Weights of a small mixture-of-experts language model, trained from scratch on English Wikipedia.
Experts: 64 experts in each of 8 layers, 6 picks a token.
Training: 394M tokens, 2464 steps.
Below are experts of layer 5 (counted from 0) of a mixture-of-experts language model. Rows are named router (the router's row for the expert), gate (a neuron's input weights, with its number), up (a neuron's input weights, with its number), down (a neuron's output weights, with its number) and show model dimensions 128-191. Each number is 128 + 32 x the weight over its row's rms, rounded and kept within 0 to 255. Numbers have three digits each.
After each expert's rows: "comes after" lists some tokens at least twice as common just before its tokens as in all text; "gets" lists some tokens that make up at least twice as much of what it gets as of all text. This comes from a sample of Wikipedia text that the model never trained on. Tokens count by the router's weight.

# expert 0
router:137096131126129112125117123114116100196117149138161083144118166155182114122070119072178161161157178145082057068110182134123118106128100112134190107142134164098093171103099130141118118164158151
gate0:147120106131081125110069196125161088117109128212125166094098153076097123103160141214172141137121121150071121145218128150061140115131158124070133119084154122163124126154136169103136159093144068
up0:115115093088125056138066180104142170126142147161168159127108130094076147117185115195186158125100119115117083187164108110075109136112122186127104124139149081136168128160082176095150117106136174
down0:181123158115093124123117047113130131133140138111073119182044107106122132158170107099159092111159096153076108128128079125114051107211138133138118147122139090150099099099086137117124148158108142
gate1:202137110063121128129127173130167030164131146109105127100072148082124138136120107117116107167057116171132174147134173106145122087196099106074120070109122140184194104100109101079134154137144141
up1:059130149189125143112118071124098215088106108145170131154177114177125128120132157141144145089194135091099102114126079148107136185055157153178128194139125116066074140155151164165130105125113109
down1:079137056081065110170136075163093133151107171189130147196171107117136156129103106138104189149155127136101077163126132096120139123116111169139134144186119122079117158118110143132132113125132145
gate2:125107138161118116174129133128145163133102110147167123108099135111077174154126198172096108157139130132183127150167100112103169160135124115142077154027113105117101068161072094134173141147121086
up2:156158123082128116095120106144136118142132157103111122149174100102160128127149090062149157094094104095057137097125117158161126075117114167132145075174182121152127150106154166100088088112118178
down2:119145123152116151102080149111113178072171112168133156128125157069131104129126183166111096081169067079088136164076125124167086113150126172061138137127160098117129137125166124057135134152141145
comes after: " |", ",", "–", ";", " (", " ."
gets: " ", " 0", " —", ")", "%", " 1"

# expert 50
router:165088077113096121121102120149124115102131102156113064216180152117096167105103111111126115146083084063128123127130134153106104090069166131144133135159179071159136164121136152151156163108112157
gate0:217138152119129192117129089064115092149083161156148160144127160120016141138082150159125081144095128082109105133156193123087114144131142163122107095080127121125187086113076088096061161131150145
up0:210131072138153174127153090129119155166094122127118206131140181118061107137107162095109040143126112091096112105137181131079139172147142142116154084104131140113179118142066059143074129162160160
down0:131169144098143174076136175133119139142093108164148122142161165141146174134129140191103097149100098111148171122064138121106142128157124126124089118145189098176073112122138095099061154064136132
gate1:184127107116090110073060119108119150139124135106113088150115127088099143113116149099130093098090136184093130147175211137160164101122073159154137123145136156133142158131114120120117146088136100
up1:072149157144171149187202137152136104108131130144143169113138133171148126135126118156122154156155123082167131102078050111095088147130178094101122125111114099100112097128149125130138113168119155
down1:103027200146128189152148105036141127169162101172143180143110115137088134163106090099183101171159134155137093135139132112101192106099161151099060119140142137095063122141167132142136085109134152
gate2:162144163129146158129042056119082150139051140153193195169115198125122117119139157136148150127122148174086148167150141081086138146142122102126134132159092130114143137109182178114139116126065107
up2:123168084144138108109122151108133137209102121134093169121163114118083140124123160124145171143168081104125134121139140053146124126144090161137131155141111188121194155142146175142147174158124135
down2:170097130122078210168146157124096132177132136133137131145105153122132150154168167135241119141172172142131107111147118088194128136124105094078145161097109145113193161058110105108116128140098128
comes after: "\n", " 1", " 0", " 2", " 3", " 4"
gets: "|", ":", "–", ".", " |", "-"

# expert 42
router:079136169069124147108178142137140230091187169147103102086120137128134187196066112140096177071092138075095085144081074100113172164151161174097115093160168095167134094157093130087101136108118142
gate0:128124142097128135141116192137044138114146141129178186074139149126135127133146151104123112119106150175133063161108121143150146153210106184160105103109141107185221047132123120110163101077119088
up0:120110131101130131139122177149071144126160146117181160072142125126140119121134138083125109110131136158112091155119096168160160146197113189131123095099159093173196067116113124106126112072138086
down0:109072089083115135143096202163146161114115118152142136127121149067131052087098124136046159073107168113118130178117146126090162127113060113170117055129132107110069057115118139153158143131046063
gate1:157105136099110087001152145144124136102112136066071136118128104147142185210109103092129128128153143090106086071116161103140123139155232159154114131115161075159060158113134154113108181142150124
up1:144100148115111083017146130137098134112092146079083122122125111133138173204148113110127131110143161112118087069131149104128115124162221149138108148103175076152056163114133167126117179140153120
down1:115202126094204123057157160158167210145132121129108182112129128153138143106124094120149145107156114131183139112134134134161194151137163180111102151162096093103165169098147166114109098119134125
gate2:119108182172115142053065134084125127129089180157115131155106141153110095185139123100154105146133157152151157127108141128084102105079147087147140159146111179099123115140173128122140101177109105
up2:140092162156127143068061149074165128158079143106134143147140103141096109161141136149124098135131157121113163193113143108092108104084157126137103148121122146076129126157126110119121118166125065
down2:150154109074085194054124074205144118140133118109124127115190084128102099147118063120143099101099145156142099136094115063193182113093113134142090052154168092129119100178150084128163146107160136
comes after: " \"", ".", " as", " is", " with", " in"
gets: " a", " an", " one", " A", "A", " it"

# expert 20
router:143089144112135112147136222148154152125160116087154090102166122126121182122155164134132130123079060106139131129187052076115101150116136110083175100084110082116140137111153107132141178135116154
gate0:108163117223189116168143138153085082140165124164119146125141114118117104162136099120119146172140111141172159184074164082089158114088197110083144193100164102218127092105129135112174159126111139
up0:148109125045066139095120114117161180121107115089116117123122145128139172093126148135132119072117136119088096067173104165176098138159057152161081064168065148048129176153128124160105090124130129
down0:107142084146091105112113093135086151103084124074129099111075125091106145115090093133198102109148126028050151078140158127145120116190125168134135087102129134165148152137121121163130110139131138
gate1:167108084139103141155154108171123160149139130129154040155143155140124145133084116082139117129130107154074133114137081112145171142151155156177118121097161165121097138113162109126083090072072123
up1:079140174106169104092113119082131104123114138109095221101121075108128116148188147161126150103124163095153123142132169147109083121094112089085130102177093079120174131135118151132136167187156133
down1:153169150140153150162145108122129047124105085144123194153087080130130153132149111141086137134123078116140145108109182131211143181157126158115156146125115104092152092049108082134090135178158118
gate2:108043154098106126126078077069072112108108114109111146103115137098121178135168181145146112152097129114175096145093146111149123107136169101102044141109135168119140104165131182112129133165133107
up2:105141108122111104109102078125094078127129108150171157142136159101173136118153114122127102121118128148158135135149121164111109128055142090118112128173072144133193117124090127085134102073187095
down2:128152116090083141119100076174103127167139089138116152151057140154130141122144113145094115164118087114123126144111131054119113204118215156131162088170123178138186193074152049201125118106117143
comes after: "\n", " ", " Genus", "\"", " Order", " Species"
gets: " |", ",", "|", ":", "-", " ("

# expert 57
router:181134177154161124077169134105124171106103127120171120104112069112107147114161145128133149101155084131102145060139134111165108097045055124136129099174118121137124156121124139132105137133202105
gate0:143140151154121111116163132147129151134114086150179062086129143142111137060160122146125153111137100119109118098188135142141095070059157073131163162143158125103125147128124130151145130149120146
up0:144133156155115122103149145132116133118107110173176074094121134130136141081117125157133145118135119135080139107207146129124121089050152086121131151134152112119155149152131148134170140157097135
down0:121105126124094105078104104107140104153121144152194110176084113112116120074129124142105130119154169167122110175145186139126100067147091129132141086122135103129143161140151106149124116094108173
gate1:117125153154133106156139098125081162092136113138110127116142166145100134128135148157196068144150099089134172132150151081075134134147214098184093184158143133177128114214152128089157142153120127
up1:092149158169181084167156114150088157093134113097089122105148122162122137115148089158164079119178095089143177120122142104078131150135180094179113203185154123176122166187120109118146123141143165
down1:051098135188112110129106107160177126084152130146126126077095149131144112154163079099118161151119184096113208135097128149151152164151191143151142176114153158098163159122167132140097092095092153
gate2:148152128118099154114095123097155094104094183171121168180058146065127100086150160084161090218132141143112148120178178089117151123063167102144067143135118120147161121099141176077136142150143091
up2:131154147141128138126127116138082138197138170133153118182139157114149091130162135092114100166111139126133107112135148114066132138123134100095134143123136149126117171120151139096094108148108078
down2:149133091095125122126125080186138133113078137115129121072065164112111080128114143129109145115088151132152105131129094168140080114175109120143095164085100133131177127164151070075137122146198146
comes after: " |", ".", ":", "–", "/", "|"
gets: "\n", " ", " 1", "1", "2", "3"

# expert 18
router:128099193129176094127169172159109167132098107121113174133093108123106151064123125129135154062140101091135130086100110092123090161106089092131135098136131140133155055105162119077152116062139145
gate0:135168157135116125149129153112138083085131106113166126095088137121148140160097187100064105101073119130119194133192136130103118144128118136156147102125092090122138113126096098184163187203117101
up0:144168145106115133153121170118141096081125109131148133096085143129148133146114176108076091104068100134115198127198121133091131163118121131161145102143087093123129116119115094208161192211131099
down0:146134122136141096108100098118010121178147076123119141141094110175109151138140143129074089116119211089143158071102097105106118149165136180088147130122141136125122179138072057113121151150159088
gate1:120073124079089143132099137133100058122168196125171127099128113055127126141098122175128094109130139125107134187179148133082078137133138071094137102086106112062111105082133115109132191143131133
up1:147189147174167111137156116132137190143087055127092119154131135184134141120158137075116160152132117129154120066079109117162185119142120174155121155175137141212158146167111144152117081117142115
down1:068107186158129130154099191103145162087164127168146138108117143067098066146170119109127106177117133136204159111110103066138154133137093146172128163086168130154170110205126077135110048130082114
gate2:127076171170156196107072148106121071098169156161236121142096153113080156143122118179111121108072142155127166189158153146081144123164106136147128151108126137093145160137115154125137193101130134
up2:144154094114119114105092105113112134156102138100113129127115153123155113194169105107100105138146156129159106034113081119100192128194134114084140084154170147211123160117168153139164177148099153
down2:105166160125147171125141154048135109109150161155095075101127151128121129077109143111129149158146145112126149094119098123102096105156073143124134131157082196146116100139153115107159095153161174
comes after: ",", " and", " is", ")", " was", " as"
gets: " and", " as", ",", " was", " or", "),"

# expert 59
router:140179141100110118164129117117130129126082087183130089128164141160101144084155108132131130156141068115149121093159119124132132105109119109170118151162146134102111170123114140145186120135108099
gate0:153113152187091191078065158080145107133138143195154105117098181134110133140126155148148139115129191177097159181183156116074112112141124114122055120149119128125158147138172148084186130063100098
up0:164096130090164116116120128113148110163110139064124106170126091128132133157115126120141077186182106061193095126109064112153134122135117172178155160112133141117124072089060131111071178184110119
down0:060104203108115125187128149189130083136146088056120134146134139157136085103153094035084135107160136107125179165126136081061121106132160139123173170048126183110167113152152064152070170170137136
gate1:105102112160048177099104206076166106092121115224071115106106143097095113147130168114151102103076137143107171176124142102181167115112132115115145106094110128076150088143172155126121138099121082
up1:149093167136015133128099153071135085095130128171053142118119094106119166116100152142127104079087126125091165157100133130191162135093096117095136115161132137107154122164160167123108169118143122
down1:129124061110169150036157144014120148146088094105109118123125099131138132037132096166119112135083136115144107144125135099132102137104089094118111112121145111167112252160123146097118080154137153
gate2:140089091139100132095100100135125148109183151194162192127070101124086140150130194125144126136095140139108131190156235108140112101156110129100069113131101137166188095164113106112130187121125127
up2:064135155128134071137103144160137105115094052135151139121133132139082140150121105104138133071149070135132123129129151147123136099121101114172182147115134173138125190107083063083117127112206068
down2:103142131154116080097190077113097165034143152115113191143123130158143151170180159112109127122128102191179137137133121127136126059089077179174130096102161198130090085107169081128165162114110116
comes after: " |", "|", "-", "–", ";", " No"
gets: " ", ")", "%", " 0", " MF", " DF"

# expert 30
router:146131122140142038134155105153119072132104082108099130126085086121122111049097128099149122099123072145116106068134062114095154073183042118171108089224139142089105086093150104088118162147091077
gate0:152098133185129129086132087123081187153176120112213111126131106065147073123155139160152092122147082096114089141121109146095110153116126079118104093137147143116169127160082068165178086105137143
up0:145103113170135101121156077126063182144178109091186110095152103067151082126147111142135124113143091055107104126122095163120121159106088088134127104151157162096177139191083088172180086102141165
down0:121145191166107077128083161146147093111079128107139117181185069107151142104152123117115129140109139175152140125130085127108133146139153095082192148123104190098137095147143118129162128130122147
gate1:089085065143148135110145095140121139169155122126143109120147114107109033097143121121154068090149127191084105142123036134108157134146145086158117156136198148108149124109134127113191113073193125
up1:083071092165150132120139095141141148154140122102127112117167115101095042085149113125138093102124124165080093153132046141122141145136160103160117154154190134102150138116129135122166131088173133
down1:097119106154162156104085098128120106110106116130093106132157137165112095139120095069168115074123082092166075160138107128169123125118097134108128159148098129136044164162159170124023136107125175
gate2:124092143140132119111111191126176147165143157106149111020118111125170147125124151144170148158150120104152126101089153116145136118194102099161150127110136170132104121124110109128125163116118156
up2:089127136113087147116116084118073118093143108188133133193147142118103096120140132092121108117111136166104121161160132173127159130068134135160109114155105104111166145142137144142116066133096086
down2:105153133134118152151100157097092106119100138104124195179165151113134132083107131132090125089078122166089153120122157096177142163111164119120150132156116124100156159163132168148162157167115114
comes after: "\n", " and", " ", " well", "\"", "\n "
gets: " and", "-", "/", " /", " or", ";"